From a checkpoint of a small mixture-of-experts model trained on Wikipedia: 96 experts in each of 16 layers.
Below are experts of layer 15 (counted from 0) of a mixture-of-experts language model. Rows are named router (the router's row for the expert), up (a neuron's input weights, with its number) and show model dimensions 192-383. Each number is 128 + 24 x the weight over its row's rms, rounded and kept within 0 to 255. Numbers have three digits each.
After each expert's rows: a language model's description of what the expert responds to. This comes from a sample of Wikipedia text that the model never trained on.

# expert 57
router:109111144156141148102116096127104143147148124111118142124156154169141171130092125151117155140124136144104125123090112106132084102142130138155141089147142080089113143157126138126118162094104160075102125102157117139089108149172130119154064145084132161108108120098153136106151100136146108136118140165141129130135108158102149132083135153157153116091112120129140158102114153117119138123122094137095136096149096145095113109145113117118152162109096095137168125090102145116107130134104140134099133102132150142146107151116116102175147111150119142114124130153120163071102136123144126131
up0:108148102109155124112076130101124146122132105173130122123149075109127127147098135124158144144088120141129162151117134096137211201147132135082124111124127092134157119135134122172087093101136135151102178118123181106168133181102112109131127133139154136120146145141121170133104107131130141111138139173158154111142165122131119103114153117147120099124100106052132135125145131162125115110101155128152148148148146093123144111067159117120144141127148097149183092182097123100106111166154116159142120160184115120128086093112134135145127104169103167104096141123120110124141146155134077100
up1:186107138113122121073084149107131132113135156169104150138050119151165088153165138109129116127124102138100137180158144138131107148120147103110153131139158088180135105125126120116110134161137139135162134122157115138145150106125096156127106142126111151172151149136138117148096117064139132124132153129140143164131091163100136151112116136101156129133123144111106112137140124091135127144159105135115076131139092124118076126131102147142115086076160108106111103139141146131110143118094131180105113122141155148172153153131131106055148171097150100157117112134138122121122126133141120166
up2:151137137127139152136133090149119101135109133148129143082112110102159099141106148117126107147108096126114134116101147134187159145206112130136113133144132093145127112135071070118100122135152123115128156077102147140132117110110119107098155107144137097121162148150142151100092120137128143098169155151159161136110156133108137142098123145098159116114142130156155130107169133163113083122112112100129129090115136150145118146123129140102125130118123150109139120139100104162161101133089144163136115098109147142116123126163117154150132115155102136089166168125140124124090099117135133101
up3:182108129128159120111152146108102138130137102127124144124134165159089102160147147102167163114119121143153134158098161110173102144127140104132132109151152128138137135115128134155132112127091101166138136161125152109154101128101120118110109126127133123135079141134127122144119144138143141163113151176146108116159115095153122110107146160095081143115124114158168145148102070157146113127122087141139152168139134102129125119093163100095120093174139133081111109139073085110147119128132109146150157153162130109158120128104145127131157093124163151170123128143120078131147073109125111079
It responds to: Quantifiers and digits in counts: among, many, several, few, of after numbers (75 of which), and digits inside large numbers.

# expert 32
router:134123106109127130103157130111134135171144137115140100163125132083101083118152127162181162103111152120087162131171113107166112132173150150152126120163140142098132129150117133133133141143144129119119137111127148161159092162103130134106127149131157151144157131118142095168074133084062089114139117119138156133154141137118100115127092138132100148087126083093081111114141135141141104137103141145093113139099116130123120111120141119102123164095118098104100088114150142129129158150109121145147138164139117122100171128164148122101093111144114141150108124137142129127113134174125162123
up0:097099125072137193129122116127084169161121098140153121145150102138158134136175145119098080126127177137108158139135135118104144161118111122103163131133111135141119102109093124140106126170142164133112124137109130146105100160144113142118136121137120095102160139099127146106103121146158172139124130145115101109101123147105111110149088127125120138160117111151149145139122110138154107118118114090115144111125079161139055122108108113109120091138131178128111117138138138107189156132090121107143136130148149159149146098093121130147144136112137128123139153127165097135130148089164142124
up1:104154143124098131117134155127141140128111145136139146131127140106124128138107121130150113102106129113160063139157159176132105121107138181136114112128134167075129112147096147140102127159145125129111077136132075129116136127122153144116105139128133141163163085101151130133126122166142105135118146171119181122105112112118122145181101126148136120112159112137110172101161172161090097117125106132116101111125070092140119142148103101124109130105096106103150154133130089149098119093120156115180111114082163136116114114142141165128124129114147102092099129120122135098119100119086085119
up2:090149154114123161113101133118152121106122144117143113112172122125086098127113112127158105113176103149079167102142118154153160154121148106140123170163153127113151133128115091133123099100126166117140101109126156144149133134129113173127161156091120169137107127151110107128131130149150142146159089186139137179076125117143142088083129161134103147128125150128121130161126151155120136128122099123132133133153075121091166124160095123104116105120145163127137125112136133096102127102125124185151162143123136117123171143130151116128116128102142097103165152128130113156134143131102114193
up3:177092132099120134093122116143107091114118101092118137130139087119156123068121138127120128127154103154153149107128135094125146161148116147122169121140147152102111172114121106107127119183101137190098138135115103163120140122103120163115100141140123124122146116109150135173147106135168120098137124168188085150131109095096148160065118132138132118145111127122111151103134134137135190120107105140125114089142143186150090140132160152162112110160074158095099162124091133106116121162099124126163150140151152120129147125085141132155142142126106150126177127143092113114108145139146076117
It responds to: Sentence-opening there, they and we before are/were; also pieces of romanized Chinese names like x in Youxia, and year digits.

# expert 19
router:141135120156108092094136133145119140107169097122137136106110123089157141110117138151164122121116148143140134128135139093158132138135170137147077143121159136104133169106141125132176147098123123113153148130137115094133144139080185118159077139122115157115119161175116084146146098156088104138130100114139105183099136110157140139126103143117111105173134140114112081132145160104106106104119159087094151088117102136113152143159169115157136144123123124102068134172157164101084142132145131145121168151127150164143080112107105122142090123090107132162162148110119143161114118138111173091
up0:125089108150134107122163162121148140134088103147137126114160171143160151121167110132129157142127124150093187127148062080144137171161120104147116119136180097162155135126116138129115153128142138152128098111156130117100147121145180156125093127127126145106093128122159106135143136127091103143102121110108136113134129150123138126104127127162150164121108129106096127136163147106112157094104105131161158152140100161091129110169093146120105119108110132115117101116140109114101116120169101165079155135224138154118128086105105131139177122136107169094111095123159147112139110123091145156
up1:138149128165128112138085096083087121108152146139120132116161092131180142121130079074068089149124104153116104154110125110155124121131122135141119160099122142097093106085117150115126121112147158113092109086116135158173156112157130163135136107105145111154145109143153119125170098139115130111122142085105136170097125136146119153107112147125137112117053153137159129143097126119111111136133129115140102167165138148134139094123092128112113117139160121144149145132113096145109113114155157119139142142140147145131140111098193071147148096156131118114121137120128123167176136142168171133
up2:075073136126137122155136172081167162169106119159152125131121101138141140099136172104137120144138105133081111109130152170150151168117109115104125112143134099107141132144167108160087137166127134135103166111116127122132147145153121136152109141117081128093120140087127112160108144126134165111188145089063101131110125162117152151152127141088068065150140128092178125108097134122109144076111078108126141144160150126128098103151156112133168116126157093171120118163117140121099138086119109134143154110129167112163130122139120126094122118122118138142153147148137156115131127129084136133
up3:139155110135156136108142140150126102169104074135115087072144082111107162135145178131099081137112099136152112123109096080083124141089136166087174126148130158136166126123105086106151134144139122132173104175124140143132128118069125100106132164108099133178175129143145098115125109156112089123100136154125131105129104150138153130171149120149145126140092139165109111096114130154125124155135144145114148090114143131133099097112143140147138161102119155124172174170091113148135149157124169122131096108120115103117141146132128091134139125104133158130136139134122125086163061101140101140
It responds to: Place and address words and party names in lists and tables, such as County, Avenue, 6th St., Republican, Labour.

# expert 45
router:133099146122116100195145138123138121106131112103130083096115190144131101126135163137154107139143120136096162127125177126168115114128111083107133152129146105159166145087095153171167131130110106103166151101117123126108132155188097149119101140116142140134118125114149096145162106102106184133127132133111157104141117153117160153105109134116116098141103154114109116085137121147145117175146151100131192144142117099120121088144110118111120075135138139102086117143105128104158136155137167122126157102116116093101109129105128112159119118133101150132115096141091104121117137137123100177
up1:146112088101135094153140112097153123138129117130126163147140107104112137139136165105087159137120111133103118098103123126159129142078170133142098113131119157102109152116119183100130146133110142168109154128109086128096126079095184120105157162121131125135156123143133110137194095160121148110131100110135110134148101144145133131140072091107148128132138096144114148068076107167146091156087144163123123127084106148117160143124139148142158098198088131135145142139126148132158109126114127121147102110138136103158129148129155164148122135114137120088108184167108096122126134156098126103
up2:151161118131132113116160098146122142103101087103152133120135097092094144122130116107114112160160145125110090093143133143152169128087153082184089161144129117149146126093155125144114101126168165138160135136154112098118127143122098130120128165176106136123092181115087126131157128148142106107153114133174146159119140122116155109179132110099125135117182128144124134112141125112122122119120146105100152119113103117150163140159126129183187126083133127133172132108113113161140077119135170154143145134115120136160165117127101168132151154133114125146165150134087137137137095138143125126
up3:096085177134133120111111140142137079149137116098134146143120116136085125104150093071186102126132150158155147092123111154128126140125129124118125141136108140126144095120106122147150168119150145130123134138140129140145143159158094076140109119110094159101136155115154131140134138087148090130142180161195135122105137147081112114139136117122139125099141170097109116154080123122150123135092152125137102131181119115158143127128162133158111128118143113106131124151079126195105152144126162145122176111137124126118126122117146124162155127133134161101128112076119108177093105138144107103
up4:108111087115120119147096130159126113141104124152119134094132126141136106157138125149106108153070127126140125119151117115177102139105133100133091143130128140181095083086137123102156118131155096129167135168116130161111105120119107130138136112129137123167103095159117128139157151153150187114106118141092128138108123164098151107140078087130131121115151117140153110141126107157138134130123136101128142126105109114127101130138104141133097118149105173131111145131202172127142153162126125097119101140128124124128160100107152121157131147073134124058086077114106095128152182128118089113
It responds to: Tokens in census and measurement text: brackets before unit conversions, was in average household size, $, approximately, Elevation, Density, Turnout.

# expert 31
router:132108132080146082113113153118166104107138150129088141142150124115113153124141099077113124093146112138175129112118084126138127139105131118156127136131182134096109118121127123157127143138096107150109115138114135122103158134142128164174117187166114108134160165130163121160164119140101123078140096147136109106138112122103097140172122130101134124158110136121087175152102114125130123172138135130159138125144160126109131094055142111154110090112092067117090112117145165135142044113084131151142150164130123155118143102126149096085125114147121145131132152141085142131117094139133119077
up1:099074120119122100128167137132132128106142149095133088133139127083141115129098104115131109114147115108138138159134093154078109162122141114127139140113153168116152118135147110129122171163167139101100140163158172149157095084125125143127097116145136104121155154110138131141146130134100118110128114129098164099123157159097096100088156092112105157133084104151103151138107127149115149192191136107161171141128086141118138144092107109094109119114163153135133105112109132090133102120112102122158119153130091082110157098142126149169139106145110105127097113132130149134133084109124142114
up2:121111147109162143138113160135117198132131125127105093117203111134122105172070116106135127101108109187110121153156139086129117119141118130145120141149125119167150114084150124095166175093169124149137161119132121139150135118132199138147071165112077133088122138145111159109114117159114167113103117129159140099145128123133138122096129142113112157098116190143133210124118152102129164129180114104132119139158148131148084139117120155116117127122120148164132107094132113105145149116140148146148154131171150098133144122091138117109114110131117111134091145158097133126147142121146106152
up3:147121135122152151125160147141140104144132180116103135134129113112056115138107121114117129142108093124142127165114098107031113160154125111154129115150124133118128105118128114135120180128126114161112074191106147106119105115168113145131172127191111167137150113152126143101124094113114129147137112103122111121090114117103100143106153127089144143120147118167135156136126105135105102164156116158153148147082107124141113143112093161115099126153192107157139146143159129115126100116114144118130154169163163120157193114107120131186126136143117111112159114137176134120124124145125132127
up4:101137102144093116087115098107116117112160156153125136153157169102095083153188095168154162091144130078141090137144121156168088067134107121143124121145181121164099103157140196140116134097101131140068109091125179172100142153140136082140111161141105143100111164134113128144135137175149155087093104160134097090113132137130098132149092127143133143116119079114163116150109116159126109146149156134149106093145129131135140112165144132116130120102100137157139167105124103124132138103142093155114146142133103167125096144131128141113089097109164145149135101124090157150116121140139106144
It responds to: Inner digits of coordinates, vote counts, percentages and other figures in tables and lists, such as 42.5195°N, 2,855, 71.93%.

# expert 28
router:120153141125152106112103158127087129132206134140141129136125100123143119135110115060150132117139137100152159104144149123097082134171146135150144147159164115099139175111138136115115188095090142117107167089105108141137129121153141167139143131145090116155182139138134100155158127153144136103093129111149112145116112134150104153148104100191123133159171144119164125133098109102185126133093091137150098137122092087152125126107159136117105113130124092148160142131131169145127142148106149119141136111140122141112113128100139070127112147122104156077136118172130098091110093116146131102
up0:170147108158152097122151138153141111138114136093112122139139120079097163120124131126094168116091125127117120111131105123138099097138125102147124128121113177140098112135136126136152126141173158189130185119140074132101128109166114148164108111141147187148129116110109156147146107126107152133127150150135110093115108137140111133126153131108135068111122118113124141079122149127153166093148126179108132127112107166129102095171150126136143124098099109072145118174118129088154118135141114157149116163084108168145159115119101147065147139145128170132094129198080086161133115141104133119
up1:098078126122136120171145106146135166093152118083086160115132079121045124158107119129104112118131085134130104124082137147111144153145139142092135110118156121113063172093079144151097124163116118120142168158152153119084174110152138131164188121176129119177116111105132136140092138128118128083128115188127106151132147106063113120088164129101095161137134086144137113124091122131143139131173121127151111159178108122172128132121126171137087103171105123109142163075113118127116134133100110152145164107092132122176120114082113126173129160149105115150113102158161113104135145111143105148
up2:112123142118104094152140118130149118182114160076125140149144135091143125135156131108132127133117073122113137092109110121090095106137119164126145191173132134125121131113100114110134127169121171156125113118136123157091137127171122141105169090105139162095127144114138105120145114170114157120121159098155148154117133083091130136122144140119170131170118149129095119133120189105098136094155157149133092167112109111151091083107145117100169087134152143097140136092144125119113074136154128153193126124089150116123156117119085103103160101101173140136137105148094081130108110143103105109
up3:111090112109143134195124097110168153163131089076150089109133152118095080113148115110134112100129117142155115089146159168141115178100164149141129163129131165143152121138074142134139140166143106187092098166131093133110172107108121123115136127111098139169101073121172147113148091149086113125110097120104127108131143139109140133167150109105150133087127069130165125142097161092145140145175158122137122100100113106138134124137131140128117105146150170136103132111144118134131095106120108116158136107133145139148115112156119114169166122138099159144163091145109141098126084111142124087
It responds to: Titles and first names of rulers and people in history narratives, like King, Pope, William, Henry; also articles a, the, and decimal points.

# expert 30
router:131081113109125086175104139141120116087091125166114127102147158130047127136125164102120121078145118141116138116151128124105091143121170100150131110143124167164162135170144128121133139167150095127142108139117140138132111131143145120156126152143098171155109163143138127122091093163113152112104110108073134133155130099123143141113147145126096109107170081178084123111108140167160134122139141110166172129108144086115088112095154117075164135160116159161104141153107116122158128146090142107160117129177133114136110156127131092066175092110164118171096097160148144148129127111111151136
up2:130142116165107160146088140094087139150094168187097124151158132103105116088160136114171105121140104168134173129134118165129110151152144135112136176146107170183112082121138144118120130130065105092136088099138103110131156100115116126117134081164133133115121175159139125185131124143130124136139141121127116132096145163136117100148150101118158176128133139072102148091140146105130147171135125115153142125116135112135131128122063105153119098102143129148108110151087176174119090130134107110124112111182106096130105119137141086130103136162109140107178154139114134140129136169115097119
up3:142110143112115138101101086173117158152128153121108188150099114127135153131120119115157136103115137137095111158162137108134114160129144147148085149122145098172179114104129138139095130159130165150074120089152109107150123160186170096112118115157125094162101101144169133136113128143145089141144145131112095160107152129151116164112093152105150092119150123122136109137153157144160103116149114134108148118144122143151091093169132099168129119146106132157117142079131147088129112152144137157143149097109109158138096121129090160117131093085160117162109131122150123140095094151118162122
up4:121108148120147105118130079110125135117148116129103114114138109146129167118120090127101108150158143136080105113116128142165129112136137121123142090171099130164141159154157107147165186133123091088135145146143095113117083094154144159121130094153118115162147171127128111164123115153118120140114171149155152150145144154142157107115131150156115127115089150105167125185077111151105147102186099140124152099085055143073130063088131153101132131135118092133121131169134168131114158090169113158146119160169120156160140134144164097102130109106099150154124126133132113115144102144140128177
up5:132174097103090132107125180119159141130134121132141173139166123141123165151098139136106127150109058138092120157105141110155119084148144152137114071117164157186127113109116113139126150135153169128155136106115120111116109099136126149116118104122098084147145122091101128101078099127160141159095153110108141088146150090144146132164080182107123124113110131126166165143133104158131170113112159144132116143133109122150133130163130149167154137113127154166161144134124121181156158130125130127121140127104154083176091142109130099105143129125118125072139130133154149139100133129170158140
It responds to: Dashes, colons, spaces and coordinate pieces (°N, ″N, /) in infobox-style key–value lists and table separators, e.g. "Date of birth:", "- Full name".

# expert 4
router:103123093180137160187135108134167131113092115142101146122113102166120068105157150121138080146113174160146151166113106147150110108158153206151131103123124126108144124114197138129133127130083152115156195130071145078160160119185074144127125107129128116153104136144142153141125105108138140118133118141091168108100147099115147113129129193077098085125113093107180121115110168096089107121124125111097134142104130107139139146157110136156142140080089091089148114128155133131140092132142171158118109109129140101143155125116076142107151121120135130163102136088161115122149177109153131160
up1:135187135172159130134125114056087174125187077115126131124093142113107099117154116147165147097088071152118154164155123179140106107091167124127160131136157130127145070086091087108122131159142134140139135166137120119103148146113102123144185095115106123151126133147133084139136133182137183085113109158086115120089158113144137121108116155095130154141111145151098146140130150148086142099117148104155121150111117112123166145117116128157128119108145145101168154123172101116155118125079139135099148136116114099144125138108129090160135143130149140184085155179110135166117152123133117105
up2:117133154138119134150119134150139110085084124136168169086110105110141155089140116120118096088140137117076118131148106140095151124145141110152136089108146157129111105174091079114137140125113086108159131097141146123112141134124129089098092147132090119119133137119123127102169097136166096134123138130121129093120106131114176146107154164184114118136140138088124139154127119147111149162143161140138111160145148087151133072102100082121106107095117093177174102130192144165097116116142152142157131115137145117171147108100166132089157158114146123119096138126113094118072146144106087156
up3:083180146151116100131123151145098098113110109145130092133155128167144113129089141132099083127099137156154152122110129089148140109165103105147140083138140129105119067155133126153139141187142132104098159092103104121111151136124134119117155112123109118120136145167116116123107118152110101154086157118103161093107142131116154090072094103144135138118138161126117128140137173137143092113102150127129162089176133092131112115141168115138106135149136186145152141107085128122096151158135141147106163120166147118160130123086175079093175135099112138119076142109121121105149127192081137157
up4:163164156130115098132139153072108117126131153099113119132148076127133157118124116166138136139097135174139120118127104114117168105084171117115120150161101139153139102107118125116128124153142152101188153144133108153126138094175145107150150123107131119141182178133111127104118093144152136159140177107107134152143125109154145153068135138118146107167126091106095107167109113129135105108120142091094129183137184137126113119118120097178104094118133084107137142116149161092128116111166130129160115116128091125155176111113134141078152125110106101106116122118133120125109168117096127153
It responds to: Field labels and table cells in infoboxes, stats lists and discographies, such as Born, Label, Directed, B-side, plus pipes.

# expert 49
router:114120098121137158138114118158134117155081109126100121123107111160087082113137156136137107108125155138095134159140136103131118124153176081158170113151143145163119172123165115154099101114083109143081135141142116135126081108152174093167168113136090168132128148144129103100134151145115150089142120147145171121134080141161097083128131076131103157111146102130134145100093100163090145125102128103102130114170107112158096173111130153076148123153136118069121099103171090116109126140098120106136180093117129146102161126136117136139110154101110099143156139154095166128120148154129156104
up0:102097114123174102073102151130127156115153120082090099148133151161120164103113132128125114130151138108127116071158110131172126115135082120142106155126144090090138137141086161110166126144121128173106124110159092123176111140124102129149158129147129132112142120154122133136144133135143142167133109094106111136121142137124129131127153092107129104126129156149115140118135112112163125120108097109101176125094160152106124135121126136148135117120155130121176121106096154106097074137090148106109112187108149124144108090110142089178143113107111129117123159143115164126132146138126139128
up1:123156149087149154149129098127081113103163114175161094140086140126139097147145076118110186147150122086132147144125101155108173085147135135146130142144119176087096111149142087104111156103157147163098126130125115124124122116096087141126187118117156118159125106181154131174128137126134120113103099132102145149141128106155099112120153107111097178174114106140110133131165134150122123121136109141175142174096140136123115130146115140114158122145131157179155130173130135123050134109121123162150139111125116125128119097133157143103145111136169157116067160115121131145127123088130147164
up2:123175110171146133156098163144129114150107109127100143130136093131121131173135115158111115155150145114144093114187131135091153144130150111104109111169100139121152153140145102115136094128124117164158178149112116104125103107165123137133187104152124128176126140131158160153167150141124130100076156095117163167109124138125067130136146097102095137144106140094076081101158162109129135104149150120160135127119163126160103142109143125092104134114144153101153173122121122171144132134133135131092135156139124119122125115154143151159109081141115109127129132148136124102138156105145140084
up3:079162147120133133155118156109144091122127175146167137125097071144129123176101122095082130156156142119135102118157089128133145149071119141093102150140122193084121146078120090138136121138117108139135059122141155142166097132155111130126177131162161132167093118150130173159131101153127122118077178113131167118131149176161105096158116116129097142133131119129101093125122148119166125142114149133146093131123188124168151119117132146134120125154169141131107133133110101139084154115116122141106115138118097123091130095123126114154151132123113118106107081118183106132077130125147168150
It responds to: Leading digits of four-digit years, mostly 1 and 9, in birth–death spans and dates, such as (1909–, in 1974.

# expert 46
router:120112072163119152138140098149161157124134173138092145154160119100121141145094141107089149182097128136150114126135147110124159103125112141113093075143103173101087114119135151113110155079166107105094143115120138099114163153144146153122165101152116093126141161150098146136129139143137099154131204100136103088094083148130160157148096104113106105149164105103140134116112130134127123121143146090129139154122080080148163181144165151168153168111131155103132138116130081124154147110108152118173105127123132102136121148141136159141099128158145122135137142128111101084145134102107099151
up0:127114101139150134154094095077107117111054157089096139150157105129113114178073157133157153117125152119138118104123104127185105134098106131155125143181153100146118138106131139154138133142125132111097138098117121146098154143137147154156140119149156119098133131089122142098062141159122122152182145151138140133130145142137138114099115143085124157111168163132104145158131104121099140106082170114145117101130118140127112110125106103142126156155134131132162156133156168093142150120140113128130163161144102154143115152119153136120122099094145144102110138103150104108177124128155123126
up1:100108146116141095130087137158140114082108095165112145165125107122134112102180158154138130124124140107138141063120115131102147109130125130175114161109140169174180142105155078086100117111130152099118143136104109140129149125120127166126092127107105131152145116101166111140111128126140096140133142175159131163084077109075126131111123116092133112126095145129141140125079126098135130108090121137150088105105124134097144130142102178132122141105114134125156145199113128144159154143148123097130135116137102145113168134130137179109154083163169144161076135123159132147118143155131123125
up2:110142112124098117121148078113110124134086119182133098150148100088133173170101112123125149115149114113113133115137107122167175109112105125106194102140120141092176137130133115115083140102141128131131153088160141105129131139152148126152145121157128125080102124127164154122134099110125152123119146152080162127094108110153107129169149125100138128113112117145128112110147121157133103142149108120158116122122115186169116107124144149173147119127136126119132072117135106135116120091131123147125116120117112153137121113152170142117094139170107106116158131125106086113154117126133076132
up3:123121138132125136119168130131096126105090111063156120136110106172103135131140141145111114156126133146151091125097165143147149183089126111176112147132142130115124152126117162174111128123109147096176136142115161174067145145150122108117093109139168126143141157089123157101110115098137158147098140102164109144112132082163132124112124120164177120078108150125113105148082115079129149124160118166119154183169130168157155142140109152111122123131130110145094093145128098099147126071103179141125123114120111116133136107125106138136104104137095117091198138134099095147146111135139116169
It responds to: Sports words and section markers in athlete and team articles, such as ATP, Olympic, FIFA, World, competed, and == headings.

# expert 16
router:112171111124123113125138187125158086143166121158183116160129117139149129143139122135094146126151117175152117108124135092110138110119090141104103115074138096135086109126123133149177131159118101102106089119161098104147129070121150109134089113139120098121069089122122107150133130123118110094123172138119132127152120120122134143121105125103104104127136109122146121123126075123115060144151128110165140084094145154142135132162119133074113145138130114135102120128138115171109103129118075161117120130108162122112110116092156096112137129093108095126162136127125103102100090153141162101
up0:094091131113194117092092103121113113086118098166114096157125159153120141123125142099102133095118138118138109128115114110116195162150162109141080121116143098163125137123105151077109130105120155139135136099172142153147128134108167152160071108134134101106155170096146142114122112158150134109155111158122110176155135151117159163107123111137119135109140109116119172140097115141175127168131136130122157121161152109109086082070159147133080114085109108115119130138169159112100165163128112121112132160171138114130138138128100133124155133135124139172119164111118144118137141098104141126
up1:104136125072126089127129122119141160130138096134141162116098083187148156141175133114158123087170066150144103132131110124159135173103125101142107137153150102185140164117145105160122106144113169102112135116140150110121142107115095137135108105132122112124106108128113173095141147116139141119128146101127170140109118119089151109105110135130154136124135110113135157088136147144107145148113117111180128109113153144152150111129172166113092131132164132068134130135119100122113074113138106131102135126074148181110150120126142145129108079119112079082090135122116136124134136132118150146
up2:141115134127120139165124109131120143141133157144096156118110131137137110159093110115135117093171100099120146077145131117142142149141133172140164142124130150101133125119134140165121105154106108130102173112138109117162071122099115136149113120100162105144137171110094142151126095107131174149122156111108125141053115152132119161152120181142108153098103077158115157089117111147127147156161108115114097111139135133161138136153097179119154132140108107177170132142122120153125153114144147169140151119107162128105126101163121100087131131102121164137110152157113110122166088111131093093
up3:115114158077133160120116127153147094080139127145150138173130109121128125122157171129118119164119122111140113101159126131075114118080138098106094153142074143159093126143087154106117141129082128110087171150146145176129116114166147106131138100107097154139144088153114125113143081172129145087131133118121111117091146091111121106108154124101121169106151130133149147147142132143092160116089178144155149096121181143159101107165137151053144110120152123144101131157150119124132107126175143120108139110118093100189126115142156167107121150169136125057148102118131136162122095122113161094
It responds to: Sentence-ending periods, plus capitalized first words of proper names like North, South, Royal, Great, The in titles.

# expert 10
router:133088092105155132091132144152140131117140148143093108168157159131130137118139171131137150142149127133112107146084128125130155062091143145152125099114133115115106126170162127121105120112156109168135113112140123149125154132114119134163147090140138112098173108139156110131117114117094122108144136113121130084154162140124129159141100130138146070113127120117147127115084061094122103090148105087132168145138127119110153108182135143128106145119114100083131112117145165146128108120122137138108112087112094142103169147129125084131151134170134143097119175144133150101135101118131124124
up1:167184122135098098147171087109134161190143143126137107136138114111128113080086132083160171139086124156129126175122097102114121082125152149126136096167136156113126100138139148071136178174098104097137170140100120141140092140111129158149124077112118148140127118089150132118118129168108146182107135155137110163138125130167143087105098100134116105132096188122117109091137154110095153119153151106111175127120130117133110134153127099149145149143171172115137104141162134090146159129126122139154131102145156104153147097091172113117126121108140120125162118100101134157157105131157101108
up2:083170153102156141152105121102124189184146140151118153080141135156153092138138116092122160154112117132134115176107138124159126132167087109125113105141141114146147147132146153097119135128087116143110160130120119142144166115113129123148138102088163129103163088096121123130099101163145083097115106154086120154127111126074096121112151097081156151147136109099142136098185161122152154103153105146099113133139162143128154117074139133157136180144148150141094158142123121119167129117088132104139167105109152146107116118149138106122088145153153110173101089109140111133135091142135084125
up3:128114140122162110112116181085102134114129169187131057092175134124122128103084145113148134120159120121147167174167146066081119127110092120123138170105157157115149134154100139136067156135130102149143167099103173124142127110135134157156106138122157175164160155147148138155112080140140104109113153135154108127127163103139120115087133111113112135133140139164132098145143155146088095111126140150145093133114093134097110112096118112126108163106149096110123129114171142133152084147144167153144136113107136147109130124099150091112110103138125112145100155125113133143122116105135180118
up4:094113097116105161142149083129128126175138184110133097104111148119140142125124118109133132170135110126126138144133129115111114096157150105121160103121134098098141125159122103144113114134140139121129139154122157165083130135106098135131125112148111120151130158123116136117101148107124121124122139153142162133110118175059112139157098110182152142131112154133130134171143138132112147134129167132148104133154159138130112142142113107103083086120132157137119144126136140088167145175085124133117170112148120107158095092138153123129168147159104172099123149099132132116133138111125067133
It responds to: Single digits inside numbers, especially game scores, tallies, years and dates in sports tables, e.g. 4–0, 1919; also non-Latin script bytes.

# expert 40
router:108085125125106130155145111085154130134160061089162134143151127134111162129107159181132171153110176152113118095149130123135153163081126131133119158107125092132131122144157097113062125114147126110116128143124112122142140133163087132077119197107130098119085147153153112140165150106119122098108142146162141178100101131129105155132103098164088142130091159115108130143074139145111128143159106124119092134157104116137123115125149092102122088128119116110127119124134170125128091144141149090137157078163118142122128154120101136114156113120083078157105080163081152123105169135133115114
up1:150128133132099121132107129147067142155137137139120101147151122139122133107157160147146148159109141169160169116131101137142143125169128094147128117155099112113090130132102140134100133093147111119105114091162104126081107126097109133133104102152161105119144134118105110090107100144146126109154121134108147112114106111128155142102165129122108163179106125162133098112144145124117185134137157112107127142156167120087091121119126142126098155169120107101115124123121107187138138144114145090130125101070104143139151153136086150134106074132104109148112112167162147108118153053165106102
up2:141132088133108133121145105105129161134142129108126086132128139125109122168120129071110097118128162150161096147109091085076095102125104132122123081124095177147098122106104088130111102135158127099119127145145144154114171060161156181090103155149111132132114141118132161169120105111116141135173152121137127108107126194132108158134115104158144152115132114124094135115107155102136153116154133090185084136115122188120122180111164109108135096123090123124111097109127165150112099107165161162130121132106099182125119109133086140089122143106094117137161130124104165132113116110128107143
up3:132125123119141119187122117145101206154121134119110125162149150125111110116105176133126110169125069145142113099150167148156136080172093129141134119147140166144146159137128144127110142086152161123140132137157125108118118109130138167143136111123158130152150162149112128105132139138150117148161121159138116142101150147134118136111140152176111150126097104117124115142123116123133123108156106094117091123133106196127123185133159127149126148136148114147120179122121134146096160135138123136131120127133096118111132143128125123095138143161108134107161164155146105126134111053107099146
up4:120121146121123083104137137127131132163162129119114122155113058157157090086134078110118144134151161131140102136144087102133117131130121124096112111110085103082173121132092123115147163096146129135156124124124081127146133170105112125118120090154087133147127163143132093112130123105143135103172136158087131109146130153132124107175090159113124137104103098173159142172127138128103104138111122128126100168164095111112151152087090083120116154143177203088106176128140108112116122170140092093131153056181119148121111133120140119127152154152135119157109142124131104153154140115129126122
It responds to: Standalone space tokens before numbers or empty table cells, and currency or sign symbols like $, £, €, −, +.

# expert 24
router:153114140175160090102124143147131137139157118106149141146114150113116060137115148157137141155159212149122102167114153159124122134132164172157117105108109101091076126159099149106141144137084115140150148095125149098119134153138181111181133115105162129135131110167157130126157104131075107085119080080115120146172122116155095104143126103094134095106094156134084150126149151142124074143094129122174152091118104141131125084091142129163124099163134128151159134136139145129135109114155133090157121157162125120121149112116146162137113129120093147155157151176101140149155154126122097089
up1:140111134117114164157121138127128149115150122144131136123152155105100105124173098109143138145138151163121142120152155098140107097139107151133116119098155087154110155113141102115133105153145108151124136143124131078125075116084145144098080130167136067139128143141150141135170158165134141148172120120123149137121154131098072138140157144119148163146112123147120088161129098144174146145108127113160153175121096124133112155156106154139144130132119120136143146132139127121106140082152118120112164123130116125120169141097145085183143114124108148146124126129130130141148091099081094105
up2:135113121097147097143110108162114188107137098160145132056155119149146097089143131167101180150089138134125153120150115104114113142145104124109119131102136153115143067079143113140151122125128120093075144172179150120149148119154173175132123150136092114150147160153146139135147156120178065105082097132141093145141116167140094154133110103132093149134121129157129087121164126123081166082143133106117127137104091124106120135160126107147137095164129144107159109103130140092135111129185129110103158144135191128123100155088152170166126085124118155131134150095078131136141107145099143101
up3:186136139116094172116112137101128160132122144155082108122126154142056143132096119139135092147137126115098117159105101124151093130153130114152118171114135136157157144116148127114118119112088094145138132125116093126148115144131121124123153106164144131092131128118121121085152172133162116152131119115136166154148110092124173128078097135102148137136141168109163099145125117124192148109134155169116154132161123113108146119113142085142115146138126100133096102140163154113129097106186134109107180122101119128148123116118162121116118094139118151090099144129125116168134100120129081135
up4:163147151140149120095127117128104175126157109157137120149115116157147125113140089134063123135136125102178154121102129092116129112170126104155157117172141139121116103149135126120125116154159187167117118126139121103117161121149176146105169128106077158139165108127118094131125116120122096126094130136144120095113108127156125163128114153131088145122120171132166149116113109135129113141142139121127114150141110146156116132124106118147124077169096121110167135110070153097158098094154114152095132145145153138121111127142130125154128125097129137135141139093079134085091140153136119081
It responds to: Single capital letters starting a name or middle initial after a first name or list dash, e.g. James B., George B-agnall, H-arker.